config = dict(
    num_hidden_layers=13,
    hidden_size=96,
    n_experts=40,
    experts_per_token=8,
    d_expert=32,
    d_shared_expert=64,
    hidden_act='swiglu',
    moe_layers=[0, 1, 2, 3, 4, 5, 6, 7, 8, 9, 10, 11, 12],
    router_score='sigmoid',
    normalize_top_k=False,
    routed_scale=0.25,
    balance_loss=0.0021,
    balance_bias=True,
    init_std_router=0.0387,
    lr_router=0.000816,
    num_attention_heads=3,
    num_key_value_heads=1,
    head_dim=32,
    vocab_size=2048,
    norm='rmsnorm',
    norm_place='pre',
    norm_eps=1e-06,
    positions='rope',
    rope_theta=10000.0,
    rope_fraction=0.5,
    qk_norm=True,
    attn_scale=0.177,
    tie_word_embeddings=False,
    parallel_block=False,
    init='normal',
    init_std_qkv=0.0615,
    init_std_o=0.0764,
    init_std_up=0.088,
    init_std_down=0.088,
    optimizer='soap_variant',
    learning_rate=0.00612,
    weight_decay=0.0,
    lr_head=0.00877,
    max_grad_norm=0.5,
    warmup_steps=98,
    schedule='wsd',
    decay_fraction=1.0,
    decay_shape='linear',
    final_lr_fraction=0.02,
    batch_tokens=[16384, 32768, 49152],
    max_seq_len=768,
    doc_mask=True,
    train_tokens=222900000,
    max_steps=7386,
    dataset='wikipedia_en',
)
Below are experts of layer 2 (counted from 0) of a mixture-of-experts language model. Rows are named router (the router's row for the expert), gate (a neuron's input weights, with its number), up (a neuron's input weights, with its number) and show model dimensions 0-95. Each number is 128 + 24 x the weight over its row's rms, rounded and kept within 0 to 255. Numbers have three digits each.
Before each expert's rows: "gets" lists some tokens that make up at least twice as much of what it gets as of all text; "mostly gets" lists some tokens that are sent to it at least half of the time. This comes from a sample of Wikipedia text that the model never trained on. Tokens count by the router's weight.

# expert 5
gets: "a", "h", "i", "u", "n", "g"
mostly gets: " m", " n", " O", " G", " He", " sh"
router:164128115145129118114108143125107159145195132132180096136155122139112121128171143146166060112130115093123124140116109131129120086151130164118166124149129111130082134124164090166144081155151129109131102158113131113137122106084125132140123118105110101162120088138128181108110135104123151147
gate0:156132097130133107128086160129107141141118101134098096103108105137132108102155160137123115139152113095114116133160131103109189172147133135096096118086151094130139173171145104156142119105135148119105143130148159136158118112147112098132120155078081098137115093101166132105126112139156134173
up0:110105109126126134127158122118137159117086121116167130128084101122088143123144158151122123147124109082154147174114140103114129111170089089109131178137105149169142099135157155097113109095144153139130100102139112148149139114146102119120127104134097156069164129117070141144146116099163137131
gate1:160144159102126130095127159091109109143148135149136119134110138138157157138147100100109111143160137141133116108108109155118105060108159132148169080101148158104081094112136090140166136102143125133128163148104136192102136142152156153116160149119118103097138132124114136093097132127145110162
up1:107175132152142115138137115119124154107126139126110122116114125144131122140123088107138089170125096124120121143137155081077149137138125152162109171111129104100145150169155099148125128096081097142125130110123164142122163160161186105078143097139126095129135090159115166132099121121145167151
gate2:109149100126114124125129127130090145171127130169108139146141122185136132165135077121111110117104109137147115105140152131128131071089084143127104137147156131117156151113147133151105095099139133196132161164143142148105100078155150092128176116102124096147155117106116143108146127107132101121
up2:111172158129129158134099135148103100122129132116095051151110120148103102084120124160094135101147155125187090136164118162140132141126101114149115117091104124136119139119126125149144131130124121141167118137106117140085115128118099095117160149096144103160159086125103168148103127138106175129
gate3:170136121164133154139088112158170126129099128127099158134130150129096118137134103147142139118140147072155119109114069133147110173128136146093177122149108128134130144108154129102122117109175120155117111157128168084139140132115131118154166181148137146124113101151167139115140177122166137159
up3:144148151115129144128137119108099139167129146194090178122126108109187107147149156107120117129118114134128144128138131115097171148124127125114165103200102169113090139093141167090105126125132124110153098110143149157120125117145166094120099098134158140102111133137160136124118125162104154115
gate4:138096102163139097146123161138119161103093133101091123131146125162117115120146120131137142101097095157177145125119104184110165091129165105102137114155149111112086140144174150173138169128116142120130148160120144122124111097106152149122119121121141101118117108139102193109106129094161155118
up4:134137102145085148120170140106134101200166133160115123124132112127140151138177107107141126144156116098122126125067130096125140128140105161102145124154146155132124156140152122098107147105142116137104173110121097148115108146118114117178131100120130123105129099142123130141166169191105096093
gate5:144107091111106126150102135136093151145143138113123120141170158128153145095153124138178146123176104129126108125117156154179131110120123131093109155102133149135109079127134118165096128114119127120136159137132192122121166116163132118190161152087130105103166140128103159113110143139166096128
up5:141137119121151120118133090122107130090124126161086104122135097137110135110142132091114142133119144135210133163140145159150113193108151127143152097132135155078138138133148133146121134124139122144104133120135100123102185120120113161169081157108117095102120157123144143091090096138085142132
gate6:160143125104068140123118149148071135157123122139108127130120100145137120107157118103157122130142137148161117089097145100161129089156117112147139132098167149150113147083075118103116118145125104154145147140144134076085158099142140114135136133107142150138123074170130148075131137098147144125
up6:113142104143092138112108166122119099154146092106137150112138146113141142153085164124188135098104140136187133137096136138110160124124107134181149127133164097147106148144097119093177141091127146118165107134140141102145165128161142122177147140126125091167091138122120135105141108094136123125
gate7:120101094099118124115083147129098122131140115148137070107158126112143129147112119175155145178148117136107139123175133106169122124163106140098084161112082091119155117113089154140148122144121113140151108143120103149129158161087146109178129101140146152117091144148148156127111093131149106136
up7:135115117116139146151123113115125142125125149164140144124148130117145100104151128047103128154091168152177139181091123134136159141155134136141084119131160147102133122173160106158158082084143116101152125150118175164122139135127123138125131104137092134145109170141137152117096130143103157114
gate8:125123151133126133084146138132105136125134129098160084142139100180158163071135151092134114087128133124149135110096101150140138105134160137115079138129130121166134105112136071128177121103143137127179153110124110104127088137122114086119114169122099127132111099167129131113156139087110146161
up8:127155127114137142124117129197068139145149169158090121128153108118105100151123146096127094173119094123173088081103183116154098129130116144153101149117112140099081088142092114159126130122131130148123121151125111114150131151139136151139122119100134135164144157162108122135160149137127155120
gate9:136184108091119122130163158143125113141150160099149083136112117158116130112162088095116085116149148114086114139109108144126127122148137141101129135136161138102129149121128098111145138141157131140170123088114100122129146115099133121174175129104103107106166116104112126112191086096140093157
up9:093150140184168128113101128114083167103136172133097058107159084133141154133138136154096135090149116106094092115133110136135136168164160121132125126153143122154118124126107124127107120109167130082124122125123130084120095134107138147101176132148152150142135118119159137121101088120118115139
gate10:147129161150131078087109105139120133120169132101141094154111157157163173137146141115123114113116104088127109098090108148177119134122129155194082101147155064164119128162139111147107128119144166122144151109132140119135146126100117111161106143096152125167133110136144124103130124143102137132
up10:114122131105147158130117124097117128131120132113124130143085124074153143133132180177107147143125140089136118116186146174104131096081105115127132122106115141145117098110102127112089139104143112126129148175129171100116126146134113138099134109122165164126147137166184093120141117102075111102
gate11:186149170107147099119129136084109137108135111180137129157127094099144160144139112120166128136131112136129119154128133127155097133133150136158160146146176082115089109104133123114195134094118125143121083116121131096153142142125111122155108165154084165095093150106105154127135124120131144146
up11:141107152102077120109139114118123169066125091133139162100156142127124132108132173086144088150122168153137116121124127158134135106100127142105174134105124110118141095145138097091141113148119092115121156170118118128095143081151124132106164098128109121112145120127126112164106133124113182078
gate12:112088101140153149099115113167124124141145095102126140146118130156147057122113087140122125148135105115137096138115178144136123127102158172150118090139127127136093140101123139173146077107159111109142101095100120167148126134122147118146135089141161129116101141135089157124091088091149108115
up12:115126162132181095115149087122110161135120099090128146152104108100164135135131104147156122141101114128124114090125114137132090131136120124145136171129113175104120121129162161117118149161130121088130117112174154126103134098135143132125129184163114105164104176113067143130114095122090096153
gate13:162116138160131134127131108147075109156112095106117082126134126080133171130166144093131092133135109100170115130115133105157149130109136108131118146102144131145109159085094144158115104154164100152135143159177105128138132129072083173129113121112151116118107121149123107084102133148102151120
up13:123128166077119150169146132151122151123129095131165152121113105128108151125133167131083161090110160153120128101116118084153123074121093139128136168107101149156114098121141203100116135119162127155148093132152120101118095095133141127129133174131105133107127127134110131090106159119108146114
gate14:153115121140154118128086140165098108105112102136168097145156168135093137147114103127115138102111118164128154117162158132145105144125176141159142116137107136166145126140148076170147111119129158168152122166172082158130132140137107113153091147112117136113138113110142139077125156156172136102
up14:118146091138111171181121110134133116090184102130132126079105106132116118131133146140153093077082126125103144141132109087128105133122155145150123146102113111142122160129112110117137134083133128162117139087145178104128135127188113125089176168134100137120137119093152114124152125108135114101
gate15:142074082102170114078114146143135142123153124102158111129142097163112142162147150097149130088124117107155156116081149129172132146132084171161085144114145120127123111098143116124145094126126114097122130133134147140106154155136114106126106147111190142131108082096116145101130156115104124140
up15:104148125167146141094158134120141151134116116125142176129142142132135119118139126135126147121136147120146125129106104146099120123111124137160129128137177127067131137143074160096132140111137140119099112110085109118095085134142150108044186125143125159138140149133097117090151166078160138105
gate16:153097107143130106120154130116083105110161170169134135105095083112094122126110169111135094108116105128114174152151144117114123118178120111105137117152136139145112147124111149123126131113143128121199107127161150111129176114133131114153099132155130129121116123106083193158126168162135154115
up16:102103109137162091101156120140128121149122121129124121186120088082118167146041118101142171155143118140127141149155121110131107110144100137143124128143157087162092150175119143111118142149144097161133118095117151148149086114119098134127153144131148096146133108147148130095115135104159136134
gate17:147123127165123130128112090127111081138109151148143108121108116171152097097114105161168115114148151128157139112120154118168133119124150127138163121141139120171140082143149086107126136143166062128128159126138176130128121144116170114111171120134091167135146081175104142138103100140111132127
up17:152076132098112170146150154089108130104179093141174127088134089186092143127144103108094135156119158132124132139140142110120137164119160113105135124140169144122154166129108120122121139129120158122116080124083114106124140101118123087127113116142113141119069122159118152121113153128163135144
gate18:151140094173138109120106141155121097138132136107111118105145108095169119133124105149106115115093060117137111143129165113086137139134171156151157118106064121124123129123119125162113128177082134136102131116158114161180123105103140138121144148090132143134118119120107151128090168121102173123
up18:144106118148172152131141128145132110100147117094111128163156124150099168102147116124114108092128140135102153179111137086108123144138158119158154121116117123159128163130114106120157099124145164140100106165153120070158081125161144130113122133096092122154103108149145126109075132107170172119
gate19:120144145127143117112146097119086126122080156171159173142121115110145130163139126119140114137166138137135107192144079119136142116131152128107151122106143134126153120140141136127171092078122100111122093118124102132096113058122128100100172119135122080121137121140098161114096145142097161141
up19:087102140092125133136086150140133146113105122115131141160133145099083114141119135129134135122151141127161099130106120164157160153152120069092146119108139127150162168102189133119150123164135092151181095163152115149130143159103155179106114129110112135136108143134147143110116124164146167110
gate20:114102102149107146132148128156113110117207127096154106160104142121114106113138125103095118146150135091116177133089103170151130128140129166114128139110176142137127111092139175150089110114119136147113153142162155130160100121113130146081130135107126151172121164129077119130157125136124109154
up20:118140120136145110136095107143117118126120083135145137113114118122142150124104128108102117113139081131121115125116144136147130110108153160124108153122155125168109101110160110093122133106088191114108099131153143090092127134158113142181071133132151143144150147076100129134066156088179145135
gate21:163112093165131166123124088123115174137128175144157109148105108113124139091132124104113155075099122152113137158140118135132106124151140146170124136118168128100148147124116103135149145166153145106120162124151107092118133086108118152104147090091109089151118064091156123136116139154127126156
up21:146173114180113126137117086105113095141178159147131108090136104120112119126090146125119113138103138124104146106123121174117095116119126101146117155115102137101118145079113107146123167074113143144111128142132143093144127098131099108140150163117119117165121077134134183100139117153126077154
gate22:114144075129100149116109110166155098133200109103132113118133185125142089135163084128128106175131096096113133086106117162122112076103119127139118123107096115088128098094149150116155097132107155143107134118146155132089122127127119159124106086131133105114133134136097121122105148122137127156
up22:107111178132106120052144139116150116146144107099126122079138161142130083145162106141120137152128125124154126165158159146149140120136106156123160078123113103116149132148090137149156158120144117174102091074142088152076153139114124141112136128110129115118139131120116099094114110105139108143
gate23:107134195098150127121129155155092130160106130080125103135109088123123149142126126113145073118140100086133131108139141156119128139111103118122133138153142094105075088139126120146112128084098141096153139121105131093106145126108159136113111158155100079176150106122150098102129139141105126172
up23:123122142155139160114110103168139159156110166129174188138133100113133178126142162127104150167081156131089115121181130136156122137101100135181141111143114113127106132160132169100128116107142137110144125151145136134149122117093139140152098107138141109127144154094140147124107111131069134166
gate24:125095133130137106143115110110138178144122161126122121108161108131076129097125100120185088159144109104132113156125121140123180101117140161104143100109121110115114158096126162122158155174123108146127156141109106112088111124095127102091186087093130134132145128134108137116109090130144089151
up24:104141131105078126137157145094138144116134145101118147140088138100142091145114082110132111135165138119149101112128157074199087148132087106125110101118076154105121130133102110102112148099102142135153130104156103158134114172169135140121143094170110101114109134107147122127113128147133113115
gate25:126101120162147108156118169176112159146155136107128125117142114106132114140126157119175118155127125127117131161105151117125149117132139121115138084105101169178063135139130150143138143104103151137115109175119114101160139126120072157138135118156117124123100153139125204151136115152150132079
up25:103170087126143126159172117137114127123168163123174104142128159143173106111165100153144144099161103092135064117107133144112154153161109091134133134123164186151127107098146124116119116117128105145149112147135125149117140096117122142133100131126150113097132135106086135150164139170133160148
gate26:175144089130144107114128148199113111147123156133175117135175082134103134126147114157154118123122111116173128142114080125120167120186133148108161158149149122118088161118132156144145092157122118100153123103134137144131143123143148100159106119126127112099108081119151130115131134095124172135
up26:120091092151114189098131110164123149171108151108099165140127102120125110123154154166137112126148135139112091069131132115112116089149125146144111097161142167156119129130137104151114167136131142163118165094080119125103136157099084111111099119141157130114137155136153112127088105107138150119
gate27:142133139173144109111165160163142169115144136147108159119163097134089142134101109113129118113098110100126134125121131114123116116164130159103115124139085144112141149128096094131088163172155097162126147083119123122162112112128206155088118096110117094142135134135139117101147132142158132170
up27:131148151165088168168149123111098115125118150109106135141109095085119106107151141119121110138130120098117136129169134128172179108084134116126138162103167127116122120088094177144109077123149144138132107136137127121145143112167125115119126179175082132138140159143106126082119161110136110148
gate28:116138150164116137111120084121104144111104132116118120147159148139115139158133091155166124123137165160126135106134123118167122109155114162133120134141140155157095125099157099145132109146114129102149120094111136154154083162146137094166190147159075157128102103186129111110127121096098101159
up28:106100112110133111075126156139088145141123121151072113130123145151086155128155146156130158130153102110111163162117096101150097133115104157142145123082147084103081162139150136126094124152153123092134115098136103124132113118186109115167168123141149104117113145124151114089113127123144124160
gate29:099121107130136119153117127092165134091129138161094123107096113122154105116163121140105103155139127131113150073178112141149146126159107119164080128129138175162096101127145112083144112114115116170107104112151120088104139130077080121130150132126143113109158079106151099138140129139148154133
up29:156137113121141096113111164066112104126135140118106133133117135106119099126148107199139166131092119134142145116113134133117149144150152156114129096095168145174097134101150130122147159088122152164127109122151147101128111167158114151106135130108163133160131131120180142077137145089134083125
gate30:083139153100135113140118102126153065118115127137169154140149158184157106114132133168157150127116088099166162123121129132121174101134114136095159149118122129125100131106117140132100134111108118149133121141128115149156124150118159146118134139157164102165103104166100124120069117106112105071
up30:112102167132084176087152167164088158139117113086101152128116120146123158128134129114103102140133113103166117105078100119138159170123101083098151117140116138150120094112147138185145159157135111100136112107152109113144146146165128135165120121116114151127123145114108170104122119102151145142